Weights of a small mixture-of-experts language model, trained from scratch on English Wikipedia: a softmax router.
Below are experts of layer 7 (counted from 0) of a mixture-of-experts language model. Rows are named router (the router's row for the expert), gate (a neuron's input weights, with its number), up (a neuron's input weights, with its number) and show model dimensions 0-39. Each number is 128 + 32 x the weight over its row's rms, rounded and kept within 0 to 255. Numbers have three digits each.
After each expert's rows: a language model's description of what the expert responds to. This comes from a sample of Wikipedia text that the model never trained on.

# expert 8
router:156095199154117101101136153103097121190119082172124126090170123088141084136144193209178164127155123129106113101170133099
gate0:114106147158211179088187074098042165100098090107104114123167081117110183101130082128088131123128088143121111132113101133
up0:058146194100181193138095059110101181151118112159059140115160169123128150141133031048129155148097186129115093136112092130
gate1:096113068137163101099117096148158131125130126177141132176177128161163066136130162113121116168136137202114040085126142111
up1:072099147119191114099126055133153161146126073122106164179147126142158089138139153096095166180137159120123123140114112033
gate2:160108160064191173120086112071110108067123120114166167073117115191097043092144083092126111120131089130138094148126104111
up2:120052131185177116182121155126122160164134148201188114200176163085129128171161162113113141082117074102155124125131137111
gate3:072122088141122152143114117148107162203114147138169120098096141095144058134161111142096174149142109094133145074119122150
up3:168132169167166127141140166089138112158103153161111143164111187163092170123102110163145137149140109154124136157111098158
gate4:188160147132179146147140112113122172083154073098198162139165099119179101141153147143129101087182164177100175123128099146
up4:072168078084160126180113150113116073149140153149103123144145097093113147091148134147143124162103110104134163129071133130
gate5:106120155193103116151098073090119176159156119160105152187162155074100106157127124110077098160129137146165087156092165106
up5:120111112138100140072118085171139105113131166132150095099160128159142149104089150176155162114113101113128129156136082092
Description: P-initial word pieces. Word pieces starting with P or p, including after hyphens, colons or table bars, such as 32-p|ounder, - P|acific, Owner: P|KP.

# expert 15
router:111152111184074171168108114187127085122110112099162160120151127149128102149101152068129158141054106121127091090100178106
gate0:097112154130111147156106177110094109113064138113086205188081083165110113131127136154083126186097105134118136166153152127
up0:100100125132137142156050120073163156146133098181107155103151082138176128082147125144127102122089082166094151175100143206
gate1:162109173147126133120130158112098123121090179163059154160139132178173147138127194166111147141128113066141137091097116158
up1:130061116123103148108154185163074146126151089084149171120140087155133144152113133094115153127113108125105107128140137089
gate2:145183151166127162131136107094127119106092186103134034137104102117147137132166122127140138065101106081172108110115118145
up2:164165155148132113097150132133108098120091118178188093084075118142111124118147164095121117104117066098197109122103081117
gate3:169091137129095136147122204081122139117156167123114116168088106152121122158179139094163142123123187074052196119103122123
up3:144211171146102127122140186125133142125204177102101092148127129120120126113120129078143142119148147104104108082096167138
gate4:111132090124149115105165151172076116151092120132123104164103164091167121169161098132122173130092118139081132165139077112
up4:187088057122143076108130075127125173094078110154148084136190085164106079158128170110056139081143125142090139163131087105
gate5:110123177095172179057177071130113107142143153116106118147105132150166117124221054095123129161149117120131103092086126140
up5:151122168190143092214121143123118161118162180178130160120129127149174049083095159121136138125148138127050190165140204165
Description: Thousands commas, name starts. Thousands-separator commas in election vote counts, like 27,228, plus candidate first names after pipes, "known as", "de", and list dashes.

# expert 7
router:123090162192111149158079148197109146121141147105083070132087108126098090072131166102137105123131146118112125063143156110
gate0:097141132060107115171117188114104200110079123113112111116113136046132159096106155148132135127099110142116091169155135150
up0:138176152121091171098136156111105139099124092067127093127167157116100111135108115147092054076136156137146134154126118137
gate1:126130117111102129195138132056163197055172108111102094122104118081144173137184182080176109050177113123111083231160189080
up1:107142114152099124136085128114145113136133095130129138119120145170108068126122141107128132166069138074169067135104125077
gate2:064095161161145125127123151090111127164090130167209158178087116133113031144125165192139206161130073139160056096085132195
up2:116173186122134161127115098118161047151125153194180143152105165155069131174134147194123151161128148091141152115092116125
gate3:111156086129109139135065116113114167189144149156124128154141116077140103095154138102093129097087142119097150115142142186
up3:179140097127111047160122131128172154127173113150087154144150182141159107140129130093170135076128117137144103157136137098
gate4:101114138131140116169153124100130128137055151172154126144131124171100124155094125104083150131091120140124119113156142131
up4:166143181150094086164132152157146121120089173112136115121141134110101147156119152105161056134089154162089152116197159122
gate5:098087123084185137082106109107097117157116119110162153127156108099090120118070104094125114127158105147138103128121108085
up5:091158106147172171115058143126147088142147116121180110105184101136157119104087123120051114132139110150208113172129155128
Description: Clause connectors, pronoun subjects. Commas, "and", "or", "but" and the subject "he" that starts the next clause in biographies and narratives, as in "whereupon he", ", and remain".

# expert 19
router:115123102137185083187091100172146081063178134130100109124124127072205168151108079086146181135150108141158148096065177144
gate0:167176146147149099122140090118094174130100097160197138067100081071083172128155153125151157131149156090096132139126082117
up0:081132161173102122112106101099128129127139063140162098052104130127119140178089064132135061167103158099112148078109127113
gate1:187090153138154154200149126099146102136123116180125119132115128132132155073103103193143181191132154141117094145129158168
up1:119157190108201147157171149111135141087117074085124106135136070138178169104134145108130165157107145174107101180112107183
gate2:124132108065108141142136123116127135095134126109100118164127168145181128188071177141113081113120115133112178128147116172
up2:171091145130162141101147145132123183165097117127160146139105091095119110098162074104103151146140162150096086113124151156
gate3:085127124089158120134141176130076192127101041077074111172116153124150151133133139119069060126113144153165115117179099119
up3:123125123135143119168151164179117102114123046091113113147121153126137138088119089158125079107133113162183080102116080202
gate4:132143093118062158119121149150131174124150182060137097129182099176111065105133167159104115074138091129149116127090114174
up4:111119105165147132127137160119147100165142171065167158124118067188109107166140166153174146098115104124129095078039146111
gate5:189125121142173122128071129121115108126119146148102078129157083110170157140062089104144114138240183159149118095132126101
up5:125174147157127108173122125096115094143103147146054101099115173104181137160180130146178099122161145096186083156206071135
Description: Direction and measurement words. Direction and descriptive words (south, north, top, right, music, guitar) and leading digits of decimals or percentages in tables and specifications.

# expert 9
router:097153097079162151101138120095111205155116064101145134078162130123162110156142100098088144126126163097090165159113131079
gate0:158178122143136154115125128130139127163063082065100214136166096078096099124106147150104117072148174104185117101135097161
up0:137144110152105131128107113144124092149048126164063156111131157161101128121113137163100152136144164078180171157163208089
gate1:165158130142125160169114120107206115114166119102077154122169176077171121168194138206134064076147166209161172076140161089
up1:131150121157127181087134143150043177105094148095151139138118115168131166087139114085110106145111101123126100108142109129
gate2:102091114112107103137118117126112156111163098080144116105083136100137026159126088131125140192128120226139123141135183148
up2:099214121158089173095146167145124126224100138195135139166176138079153168110159161126158058111144129081064122018141104114
gate3:122093160143158109129175131083131107139189162067075116096170137097103107107117155089152120165123138057092146114125158193
up3:088216152151118092144108129117095159167119188072165114125141111137138100117207225143143105101173108125187109122132163158
gate4:108144168160145088195168116117156146141134138159063098159114162110122125071113137152111105180136142127178083170138184144
up4:074123093129133228130119084065163159054108130108186106082093134117156141171131128104136152079107125109059163158149198085
gate5:169153093134128113153066101124080066140083065110092114152102128146106148090152143113086114172109103106140090148164175111
up5:148108143118090141155135121174170142101116164086183185122136098124182137136090124130155145093157081125181119111120107125
Description: Surname endings, first names. Endings of foreign personal names and common given names, as in Lowden, Janelidze, Zahle, Richard, William, often in tables or article titles.

# expert 10
router:188137105133173105140124126230140127136071139121119156102078123165119098141130123171072099128123110161133076125137088131
gate0:153080189115133066120167153123111107093128142133192158149134113126074137200155098133111077069107089104191100121164093102
up0:090108107160127138114117140117133164165116159126098060138113180073101163140159065063119108097126168130160106076157140127
gate1:134128094179131134115165152091155152128177099146141118163085098137134159113149096150143079110138147175132095156108120077
up1:087154073196111143079128103084162135139175167081069114189133179093173135119093127127175112070126156086122141097105181102
gate2:116150078118173150158137127103104099113150115108203124108096131117094142160147108115158117124185202130156120085143101093
up2:056180108157153116129131151126209185019117107152193160102137090187053158152115091157088135139134135116154157119138171134
gate3:123103088164134129159204112169165169166097104135135126092164078130109081088119171116148114148077076133122122092097138175
up3:171090098164090125095135149145058063129109105158129129094130018079088054110067157155124126137120098152118101186115133131
gate4:071102067115126210079126187153077142119087128158146080106163137127136045104160156143115135135136094180121099128150102175
up4:123111116105118140077125161110139165147131125149111079118111148162121156105159085134099100096145177123122137129117094111
gate5:094152090168188109116116111132147154148044102144132124126120113126090157137062145104054209138132060101133103175115105111
up5:084124085144073173122117101100132126063192129130067129130152138094134053058115115087163133125180142119175143074133175109
Description: Prepositions and table fillers. Common prepositions such as to, in, for, with, from, and empty table cells or capitals starting new lines or names.

# expert 18
router:107085147164129118083152106100090132139121124188121144185172118131116076119182077083112142062143089173048124169100188143
gate0:149081104135118071121156111180119130150134140090089095114136154117106083155112090176153100141131171213096175150101157180
up0:113133115136099065182123083115137108156139145115114150101173147135060111102135132116079152112085150132122069159166082131
gate1:095063176121113086174123127060105165125149086164114132105107124171177155158141088107117177094154097061152102125131103122
up1:105186140170071183117140165179150153160125153105104117125103201104145147070128162159148113149190197155056143130181134109
gate2:103122086156152154140154108121119136150103111161186129144126154198096084156165115103149158163087136094134207130093173083
up2:110149101103116096143148140185093114157086136185146161102157128190157144111111113094147114121140115121066121078119180140
gate3:100103136126158153165135130099109170106085120147115103082082150101185151104154119153105148097121088156062155127181161151
up3:084048170088105127122139195084128149147179214074101157135110130110150181083142114143130117162107120120133124093121198139
gate4:104156135152150137112104141142083090150163152140130096124179162079148156122113074114130094126160119100113093072132146146
up4:124165070074125110104109113097106156079164104152098161126050105158154124089100160101152100103146115094090167117130163159
gate5:118121136184195133172095165151136069131092222123163140139186130140133067120097108186144111159054127189190157110083149157
up5:129113189165172127154076150131163165128126132144161134150157172124108148121092131174099122119108177090066144194155119133
Description: Capitals in headings and titles. Capital pieces after hyphens or in charts and titles, such as Anti-Crime, Twentieth-Century, US Rap, Grand Slam, and heading marks ==.

# expert 0
router:120122128096159090138148140118076147092118104097081120099150089160141138175117131112117146109116146149129163168174154130
gate0:165149029168071105094206157136140122174116137122096087108064103110128136148140134152107129135157091146131089131087097189
up0:126146106112127130093089135070095150077111084160153185159110124094177104099093096160165140111092135092093130082124142084
gate1:115132132157128168101097178150182134189088111124168079105135174086092140151148097150162117127092083122063133194149156118
up1:105135128153168151145153105133127114172126074129103122142139137132153158104130152119105084225124184178042092132108169128
gate2:180095148128114126119109141076118123152080191095093103112160151103100141106122166140074092125159148145173177138157167170
up2:151101126174079111141142132130102111227093145137080100144162170147117163102118148154057106125155093140107151076135163164
gate3:064121117123142113169131118152098115170142096083082171164140151090108097149062201134096152157146109130108146112146114075
up3:085088136149102078144125146115146173096158171128139082150148117075169115091148090118131178168131109141066128117063088115
gate4:138128155140138114109217104143155171106176143147225132121111146093089085148122130115104151174157126112162146192167105146
up4:101129150156133111100133171140181180154148146138076133164168143070122103056150118179142060120163151059123094114051130146
gate5:124107151121154093140163085188074133061103166140106074124063125169111076143139196165075138154117106146157103112161109198
up5:129130183100137165108166066151078135095133140131143183103130124141159124174068133072134140102154132109099156163138132137
Description: Place names and coordinates. Place-name words in infoboxes and tables, such as Montana, New Jersey, City, County, World, plus minute digits in coordinates after °.

# expert 4
router:091197115125130076131102097105156161102134099117080090198173162146113173170047116126060063135122113172132093157144123135
gate0:148072143080120122104125116104157076150149147108132083107142087169109184192104125121152092108160139133070133109120190113
up0:157083086086134189168119108179144095075137107158155157184135119087130114087132071100113126103117130115153139165148150088
gate1:135107187105111114135093146190107109106128135171116080148132138178161177184081070136101165139153110135135151117123112080
up1:100107154159189126115149073143100094091096110109155121142127123142157117042097098117108164050154076169129149143130133085
gate2:123049078134145127139136100089109124112100141110115151156154125083143057116158151119134157184116091138133171124078172115
up2:130110084050160203148146108177070139100052148106119183103146130158097137160126182077064145115076150163147202163082112122
gate3:099164115174100171105090141107042147096086138062083148138161151130089171049134153130114101118137080095106162098106111109
up3:121159082166164117063094109137109121153127051134130077084128086051171167175138213151148114118146128197163114111092121146
gate4:151134130061109145164167047114089168146143169117144056111163155127103133159131084125132194135172142130070180115073155125
up4:157180102141111109074123137133134125093112138160081164134166174105072099126167109146050160100156117111106101141100159068
gate5:145125101146121099149099128083103083117127176106096112154135160148093129112108136169111080093143088129133097118120098069
up5:077183148156116145061133081193176102145091150074168150116156112090149150117167196084223116127129119122122162128152171128
Description: Nouns before of. Nouns and noun-ending pieces after the, his or 's and often before of, such as compliance, response, season, airport, career.

# expert 16
router:094120114092138160097118132153071132108209089098132150134119136143171206139163133062205108109152118069074134107152088104
gate0:194145149165129124145105126098126108151123126164129155166144115192130160143151119103104046107140185112156201128119107093
up0:114080143113136113149092152133126073141162139050127187069114173120117067181112082170159160135181059148108130115102148203
gate1:106123076151143129125167089134128155108119091107124167171111109150113106161128191132159205119150129088145119081151152064
up1:116127107090138140081165134129095090174103162097126182091143101115157178093130105111124127124218140152157143081099093094
gate2:130108128166060197137131125155074121125143135142186118131105165105148097131116114129123221133102096159130071160109135185
up2:157125141156162149103088127107157167093132143134166123165150127098104178133136116102167105208152135136143142096127141099
gate3:129101127188124153102141123156104142126144123109145110168161105157146157129113209132156127110183069096083124182184093129
up3:118139076175099064193062123100077214188108185190134113173195138131141148118116114114096144117085152142106138121109066143
gate4:168159138126121089116139173073049148102119048094087100093130143134129156191123089111134111113150137141143112119180106139
up4:180069152127134151128090087073110109078070115210106171099099107168150158149132069127156132155098117137205104137057146159
gate5:090112126119116090140205097143140072143097115139094093132127080123149091126151194083112139092125123099103113141126149139
up5:102175115126131137140152148103100142085107163170113147168130113082141101094132134192095068116135123111139101215150097126
Description: Leading digit 1, was. The first digit 1 of years, dates and numbers, as in (1858–1918), plus the verbs was, were, is, had been.

# expert 13
router:165166119142102107119141110057115130041076078164099106174041069153075107079115119158140112127093151074131143169077181174
gate0:098118108099135149102166101116159137119115111095133164102117121175181094148074205046125171134102153108144148145085128130
up0:127081123131100177087152133156146125135027103061167117105065096138126175138138136129154123173117143101145126142135129139
gate1:173048132113152149116136085132138095113095144093117074063121153111139131118146162191141144141146138198142158130158227112
up1:109093106133165117131149072132180124152145095151109075130073136093105134134127187152085133171105115191167139100141154154
gate2:121080153106161089158136145179094149145168132065127113106109084063167106214130073143118150156153130121203090102176107164
up2:124197077200131105116118188088155155114122141110108138147133125125136093145103102107141110077161133082168110129174108141
gate3:138191135197089111144159136096079125182110125135069147118151121142112141184142080134128189059169128120141133062123109123
up3:174181082186081120142150167108092106148115167147065149132156129147106133166139098110103203060174104141193145125166114102
gate4:126153151136172077110184108106166136130125085148132100167097147129106078149107148102072110150103108166135086175169071161
up4:165099160116071131145118141066073101109157179120094165091161132127149167115158129161160107145125159094152161104087151101
gate5:146102172094100080141133113051077085137169140109118110152106187176111133157120096104160136132138160152145126170078120091
up5:086113068151097094200135153090107121110098129151079167130149103168090129124178142054150216088126100118166155152092146075
Description: Spaces before numbers. Separator tokens with trailing space right before a digit: pipes in tables, commas, "in " before years, month names in dates, like "5 October 2008".

# expert 22
router:110079122128213145098110114204146077155078109073085133162142152171083124176142153156061131113101120123074136171114121145
gate0:111090104100184148145115127139056161173191132119152104107126142088111154117090130148113142129098165168106124114171145127
up0:103174105174178119111073125128167128122135125138129090148142131137114113139127132081123147141090176152099132120098084139
gate1:113083145175042102168102150139133076166132174171099149144170149078132137142114166141152091102153138101183143028149142161
up1:141084089143134182127152109146121103118086123117159137092082135090088105138118163076112140187112149161155118106153148149
gate2:116096108088168133117124091149167099140083122101171108133126169139072173122146155091117087106083133116147125171146080103
up2:130177162154130164139119176116132168078174176138108184180140126080114096091101108101138164150139095097135128122213179149
gate3:175128136080153094080178115122147121128082179149107171092090093156209125128119120122135172147144054123122130117144120142
up3:126094082071127101155126131142149175124117165109125083090178205139101190156172123154092098119134125127102117158108132137
gate4:127102128106125061138158147186156137143137110097170165130146119146160137110096101098118084112158098140119135135130124192
up4:130104123094139116121125130119126167167100129108124100122133093083180131058141132123131124105142137154072117128108164160
gate5:100150200089083099125157089149160102190151131116156157141158149139125081177095122096132147150160139124140136124147136094
up5:095144115107128130190157195104138151101157121164117150118122112082164126027146086091147153108177124133128140139121127142
Description: Narrative verbs and prepositions. Past-tense verb endings and narrative prepositions before the or his, such as carved, examined, requested, into, during, with.

# expert 1
router:071147100134065190107113199063146163130124180120139154118148133146082122102125145093137089171119210160093140081135128185
gate0:125137126108139145154110163163093134103129077117121212037147096166157111101161128101132103124168139087136121138120091161
up0:119167195102140122149096116128141182110109128066135149113051121169112133111171092127074139152145147143118115068102122157
gate1:175172117151160147102073165144130077175100123128086106137094115085167152146092109112125145130136097096082137127117177127
up1:164146141121173059095057163117105124132122096181159105056107075101187112173112128144121105128116110152146113138102130119
gate2:131192130119057178141131146162160095134071128155147100163099085119169105122126136114157108089111107151104151133161145119
up2:119136137153105125206115134013152170107107074125125089147096089096144078119114143142123108047111106181096134189124134181
gate3:127121095144209125099072111138128084103119070122102074137148102128160159121091138199186120109100134129080140062119152152
up3:098103157130117129148128141158147100170106148121146121113089110163116101137206117103109130184150142148129067181175124127
gate4:178089153155111122161144112166091122099160120180170124106108148182142077133121098096129156126155153162147101073140147174
up4:124145165094056111128175133115128135161175188150127073185115131223120148120152084092126124120115149114144104070112140153
gate5:124134139125153182064105135125113107167157164119121106108103094151205167112125189092122125108137146092116131163134191143
up5:129065138148109115127136088134085182140182125215109172133128130154139110152174109153106112126178140168158135054087109200
Description: Word-initial verb fragments. Short word-start pieces and verb stems that await suffixes like -ed or -ing, such as w(onder), chang(ed), Add(ed), land, pass.

# expert 23
router:092107148117099124112181128126144109110094227115131109162130103062163127103113119059139140119107128213142133133149150137
gate0:214128106204151189105171130088096169134133151082111119144119105150090153107142141155119138124111128057089060086111138120
up0:188137152103197114190183137168143126114107171163122129181138109149166059130057210142127115150170148163087169093146124168
gate1:099132105120096109082155126142125159126105092126119098161152130084083153079122116128127153092098045091150046112098149130
up1:168103099150130192112093087180172173118112094172118129093037140105126177143135113097107159125117107122138125161096172149
gate2:118040148103129146131092133160129111058091111138173098124150102163152177083121148095153166160135108123120142109064143116
up2:130181184155129117123123088117121143130108103161143118109162153112065159125142135216131132069103119088141139126135174135
gate3:102139138107065127106148094124152128179110132126102101139085105127098095138098100054110129095107133179089111175092123162
up3:121198139103118115089117124107130185152199104184109130092194069124135112096166099122172141158148135177111131145176180120
gate4:061135177164121128131137068157152150124078123131068117049136080097084145095152124111112133125059156084141121203078108142
up4:173134085140124178158197127111116078119175121107131135133140144183106127148092149128137140148121082143081074078095179146
gate5:086197142128071196178193118114093123168093112087153157176178124120199141066137143194100148100156093118088131176147157113
up5:151066191134200078117107112155050118098113156139156134126166132128119105122161100103107128164162108146132050154114138096
Description: Born, table separators. The word "born" in biographies, and pipe or comma separators between scores and numbers in sports tables, like "| 0", "3–6, 6–3".

# expert 14
router:102167104098101179122134160124137141123157118105162126133159096157143160141127120122091149178168098082178110129151130109
gate0:090118125190156115184107078112137126154131141108111153135122160124158129127100115123121131061152139027111152165193131139
up0:130097139158142127168156165121111087129148088136114191144123114139185163182189154086124180116112152082178219157158078141
gate1:165126157160123134155135128109130137162076153121135165122117129130161111067070133186151147096144121131118150108057130104
up1:071132158135163060112126158182128133105183105177137093075121140179142118120148131086121104115096122126114136158144112111
gate2:145099155125099136142118154141151119183195154168121108137110148155124159130139189061161105145095140122099126131153102087
up2:099193118105104173141107147071122105112083135123087097093095079199110099080078109111113133138129105074205144061114138095
gate3:130142109114137053145117069087153172162114128121087092178166094135095125144125139109112071133136132144162125120120068108
up3:099096157128140117140134096092163084118115151135129201130186125150161107093119159147124146126158095133113112133129114106
gate4:157191108153095134145097089112130127130098059143077086147081082140110126101162171142129130099089067047185146085136110086
up4:122110185112083067226133110136151159142160076163099182146143098139114113128110219127155131134121149139129146133096080096
gate5:137117125153136124198089108143173146157181086138163190160157143131134115187096127158092118109115105086128095092161096122
up5:096159181140113156115169145216095093132129195060141169131061121081131125155164157120189057132144115145099197106101151109
Description: Sentence-ending periods. Periods ending sentences, often fused with a word end such as area., state., INSEE., plus opening quotation marks.

# expert 3
router:163080119133127116143126103133125168137212154100174131065126172104164123168089062119090133149124088187157123152116156216
gate0:134095116128110104148110137180159159117086116203096143082097112107102077132118148095095131122094084147147151124100112153
up0:105056109167123138151148128198144139142071142175113098048067110134111104111090143131132110122123100174154164155153101139
gate1:116061102106186151167066151130132115135115172104118171159077165079142170151162127141098177131121098085117149100134198116
up1:173111147122164127158116064126136153061115127091115072125100102105104150203115108164095080137156070161201129129128129172
gate2:102098075136154134082153153166074141158122120089121098059113132090182061106106096103099200151132157175134197145136131186
up2:145154131173109135131205117152114160160128078095135067137137107148154112102192138122143069159155137150152139097147162153
gate3:099105095122169117086122115101132077124155129170165088140159136134085147129182074208164130191081112125183062060176175129
up3:104119162117118122121139120190151164184121150122096142167076141087158082106082162148097178119159089095090132087160114085
gate4:077117126149173121154154110146079131132143122173163109125132159156128100111152176117173162160111146128159104093170126137
up4:119127106129139118132146123154064094116158125075128099138127134167190114073132113072138172090121166203130085094130102150
gate5:149143120143171130099180128121163093135112110142133082152124126171160096148111069193072117143103112131097056158089183146
up5:095139086127173146153099156114126110119137093133197136151165107122130137143149136185153130152059112171112157163142190157
Description: Article headwords, copula. Head nouns after "the" or a year that name what an article is (film, album, village, government), plus "is a", "was", and prefix un-.

# expert 2
router:162135139125100138117129202071160187095155164121114098122133101114115133152162158095102110138124098111146063190131084092
gate0:120132137138147136121156090129146111145126183150163077105106123136092060140119133123095126120127119171111105064140141087
up0:126154094129111086126165129161116117143133155077118065104133048120151139147091098094157199120151109127141040137144096057
gate1:051139111093118141119121139118099182135104147081071116100136158169137148144082144090134148175110085058130071141078135111
up1:102169157105139090108100119145152150123076192057144161126146129159147129138140096134145154122151163133152083146134120137
gate2:134108134116146137131116172125066140054149123129157106071134112163118085134111185146115196151136100201118114077092122173
up2:181130151102127127180168128151133101117134089155098137134112143142146116150140136143092102175128160139128116100080112179
gate3:129120158118155155166159125148135128121109136186163090167119137167159106135110143108122138084177103199102149084189112095
up3:086053196152134114109147098179130117134120103167131145116104122097131082141130160118110084122066196132089197087180127175
gate4:123134164105122139104123123139076077075109081112097111117095165123148131092112105143124113086139076227132070139116088070
up4:138176140111126071130170112135121073107151052109140118122162139137108103171119176165162143116135122164062142164165132092
gate5:125132143129164154147101155159055098132174149122172097073117148110100176140125108158153080130147099116111073106143120176
up5:084130140171155149108122111199146106086148113140077129143096180114130098118107181147152140130153079093149130111100155085
Description: Years and institution names. Year digit pieces after a leading 1 or 2, such as 2017, 2012, 1924, and words in organization names like National, Public, Research.

# expert 17
router:128162089122144113150140111149107096140158160120138118051130116091069127140154131175152150112083114087171111040145146092
gate0:134128141171193097115132138109190115146145202122096112149150152094110132102107212112093143135169115140147089125140127098
up0:147122127120158180141087111146117104117150149178157162107116165103113062078119190178068188149150101168097096149128153102
gate1:115114180082194148146135173071111156152115102114135132066093181121096144142130085084084100148132114103105149123112159200
up1:159135130122149213121104145088131129099110103168167155106075148141120157147152110205099056156063130103185220104133139109
gate2:129074141134168083205129122124134102107131141144100112146154118125073101155112154126111165136119165127139157102132087120
up2:109117156133170124141143094149126122147134045123113160096118098135055099148131109109130150128125102124154109110108082098
gate3:146163154162077097093211143103093089161086096153180124135103071100108166117134129092138126101136115179143054151150149092
up3:122180116165095093098135155134115092182119105122177109180103051139097155133086142155110118072150132138084122112180139136
gate4:138078146056107142085121180173148095131072183125182168086132104142108103159124122144136132120124118115119133066168176122
up4:136146128130159134175142109114128073074127154135121173116126153110161129151134132102108110160148114126099095084092137079
gate5:110132107092231141079129126143160103128089138081186085163089197111117100123135113090117111149071115080098106086158144087
up5:106136135113119107146105186126169118105148159102151126188064097084151052125098113180090129133137097070080126129127207115
Description: Table numbers. Whole numbers in sports standings, climate tables and career statistics, like points 33 or 250, plus row-ending line breaks and consonant word starts.

# expert 11
router:132125123122128111129164156077117123171081129171125057119144132136056128077139143169088184154155136107090224095089121139
gate0:132099151017141146182121142098167126105157130107061123088105220152095145106122181127079124111142106158138118112149087124
up0:079165160150127042155079166141136101164156152132107130116134130116122197133153136177073153107138136098172080147100074174
gate1:133084160200112141157095139115161078126142123123176100129113110136079132109094122148127159099139155132161136153140172114
up1:084168119121159101063155105123153117133099142111050131089121219174102143116115179039153099128157112167124142159148081112
gate2:134141156048125152189086133087169143122160061103129093149112123138097136148147156130166111165085158151121105089090111113
up2:081157130079085122147083105154109198162081126105170109123161122134088136129110128190134099132111078115133152118135086128
gate3:145111122068158171179166108120129101155138180140096118126107147074190146095090156090134135134128082095122126091134134068
up3:104089082194128123154145131138117127154120097140141082168128159092146147109093118155120126181118115182164087089157096162
gate4:085084128121170109132082106143138174151168134145181080128125117154159132163135171152112159155144113203119151126093087159
up4:134099089145106156097058159127100149086132128146085112168096087117166128113190190115124163097166067164138124093137091139
gate5:171147146150134098180185090116087071109202103136128102132125084121097153164111076073148119116147100075173093126066089118
up5:109148107131164222098102093093103153086111147138098159069114139160131128117101129184158123142149078133136145129090147131
Description: Table pipes, line breaks. Line breaks, table pipes, header rows and section "==" marks closing infobox lines or table rows, e.g. "| Total |", "% |", "|---|---|".

# expert 20
router:090131158150153153080149123134145116135133162185086177130117153074162146183115131103164121099131120135167167103155112120
gate0:075086058144168122183172128116075106165163117075141134138133083136130118120113096161104147100190109140081094167157119092
up0:148167143089146165086104170142141183173124151144110152146107141078164121094142137158130143167115105095104159145063152231
gate1:091124099141156113075108091093105120200123153123151091106144150156146127108126152140129113113112082125142117185180148171
up1:144127150099090133167125132113198110084171139162097131135120141110091087172098142113091135110153119139158109086123129137
gate2:141097192137113153130099146123098141167126114125118107103122149103118164127158160110120072190112152114118142106123146117
up2:142126146114157124131067139100148079092141111136148140131107105132107083101091137054143087147122141110106170072182144118
gate3:082143052141160215084148125098127120130133163145124127145128137140136099073124136085138114138092089061067190133127175122
up3:227158106068133123124146096160161110151098175159084163141070087163122186149163135171136118172149134216179186095144153112
gate4:165176116137165088136108071101135165099144083131174147197130122113096127107100163118130141102169145132122154107176108169
up4:101131128151080138094061160104118104089137118111132152130122130143112175133105084163143091187128187099091095089100154128
gate5:181137195138097163129122148142078165141156151154190177159110117172148151107063107194089128145126131139122147113112092134
up5:132164074106077132098107112133134127186111185093093107131137138200131103145116123140157161112123146145112151171084165139
Description: Article a and B/A onsets. The article a, as in of a, in a, and word-initial pieces starting with B, A, V, L, N, often in taxonomy lists.

# expert 12
router:100140155187161185151052138173136061159106164142101150157055163136190091064094136131191141127173179115097066114165134125
gate0:121129134147104199130181147120135165137124084095129109093156130105215062066129180141140115075150121163065173136119119087
up0:141101154123162095099185096122152132084189142098139148131116134105112146130114191175121049123133106085092221118124102074
gate1:097113064159129101092111119147148091164157144162114144130147113168117143124188146117120151098143110079148130109157191106
up1:107122142102109187145118065148132119162129135036176117196087152183137154124071137101121079158105136110129179083100233116
gate2:090104144135135156110114089129108150128090172136128114085146102153089124132103084135128118171092085157133150171132147090
up2:162193142148118144169179142141139125143163105105148123120156179120150117127109179164106122106143133138099140080097145131
gate3:102101178103133084119145147137128157140124077100185096107117152051116136090056123087109151113183126149185066077129119136
up3:123126111085158143122131129191084116093111143070172147106179111050135124139184133149155101088184128140102171122086131114
gate4:151123144144110076164143122155140134171095078173133089096124160161125170175085114138142103106102146128048108176116148136
up4:139159100104151150100102150144110196080091134107127123110151084109145073150141122146116217115084120090151118112159097131
gate5:207027110130170126133168142126138125123133147145153111161084131196095172190159129132114116063177073105168127133195136124
up5:068176191144088130114134115117077129163109121123123094150138142128095086111125137074107135197126134150174103091136052117
Description: Paragraph breaks and capitals. Double line breaks ending infoboxes or sections before a new heading, plus capital-letter word starts such as S, M, R, Pl.

# expert 21
router:093162143137121153130140179100115104127175112179127138085128125074140132174070100089059162160171131117171114092130143126
gate0:123108140163126127094092124103096108092127101126116158115153165081093210148112087118117199172121101148156074089127117100
up0:141105148172062117074138127108099117111086084112149163101128144116121090134140147143053144233125159107158164100131192106
gate1:131100166081149098144083118170136140130151125133161163122144144112097075171126193157141093160138157118173181089168187147
up1:096133122110155142047162120104123119139097206133087125143101123136108042132112110145114078138133089127095151172116162104
gate2:114120111114131140163146126180109132164114129089133120120114108122174164085171133136109126116142185126101128151092098094
up2:159101120126134093206185134154098152070151131120118095149114088125141172175158074122053112165135144132159132135129100153
gate3:079126101110096159121145163169088121200105132159050168133100159141098130132144118099115117074074139164126078154140162079
up3:163074110053195143106146164115074141084131136123130146095128164148137147213176103111102133111083141130122177167042120093
gate4:095109141136134140125206117144129156022149099122130121126171155126040123161067132125142162140105134123163097103138123096
up4:193113146077094158142099071117121125146135136135137145085152125147127110105107185127163109154083118127076169135146144108
gate5:140084121156138121148093062105158139147111151103165068144081183185142141150088148133104144085137124201137143164121107143
up5:110140187135098128134137153129107120100145080157083184105161102117181107143142133188153172132098119083116127134205117132
Description: Definite articles. "the" and phrases like "in the", "of the", plus "his", mostly in sports biographies before season, team or club, e.g. "striker in the".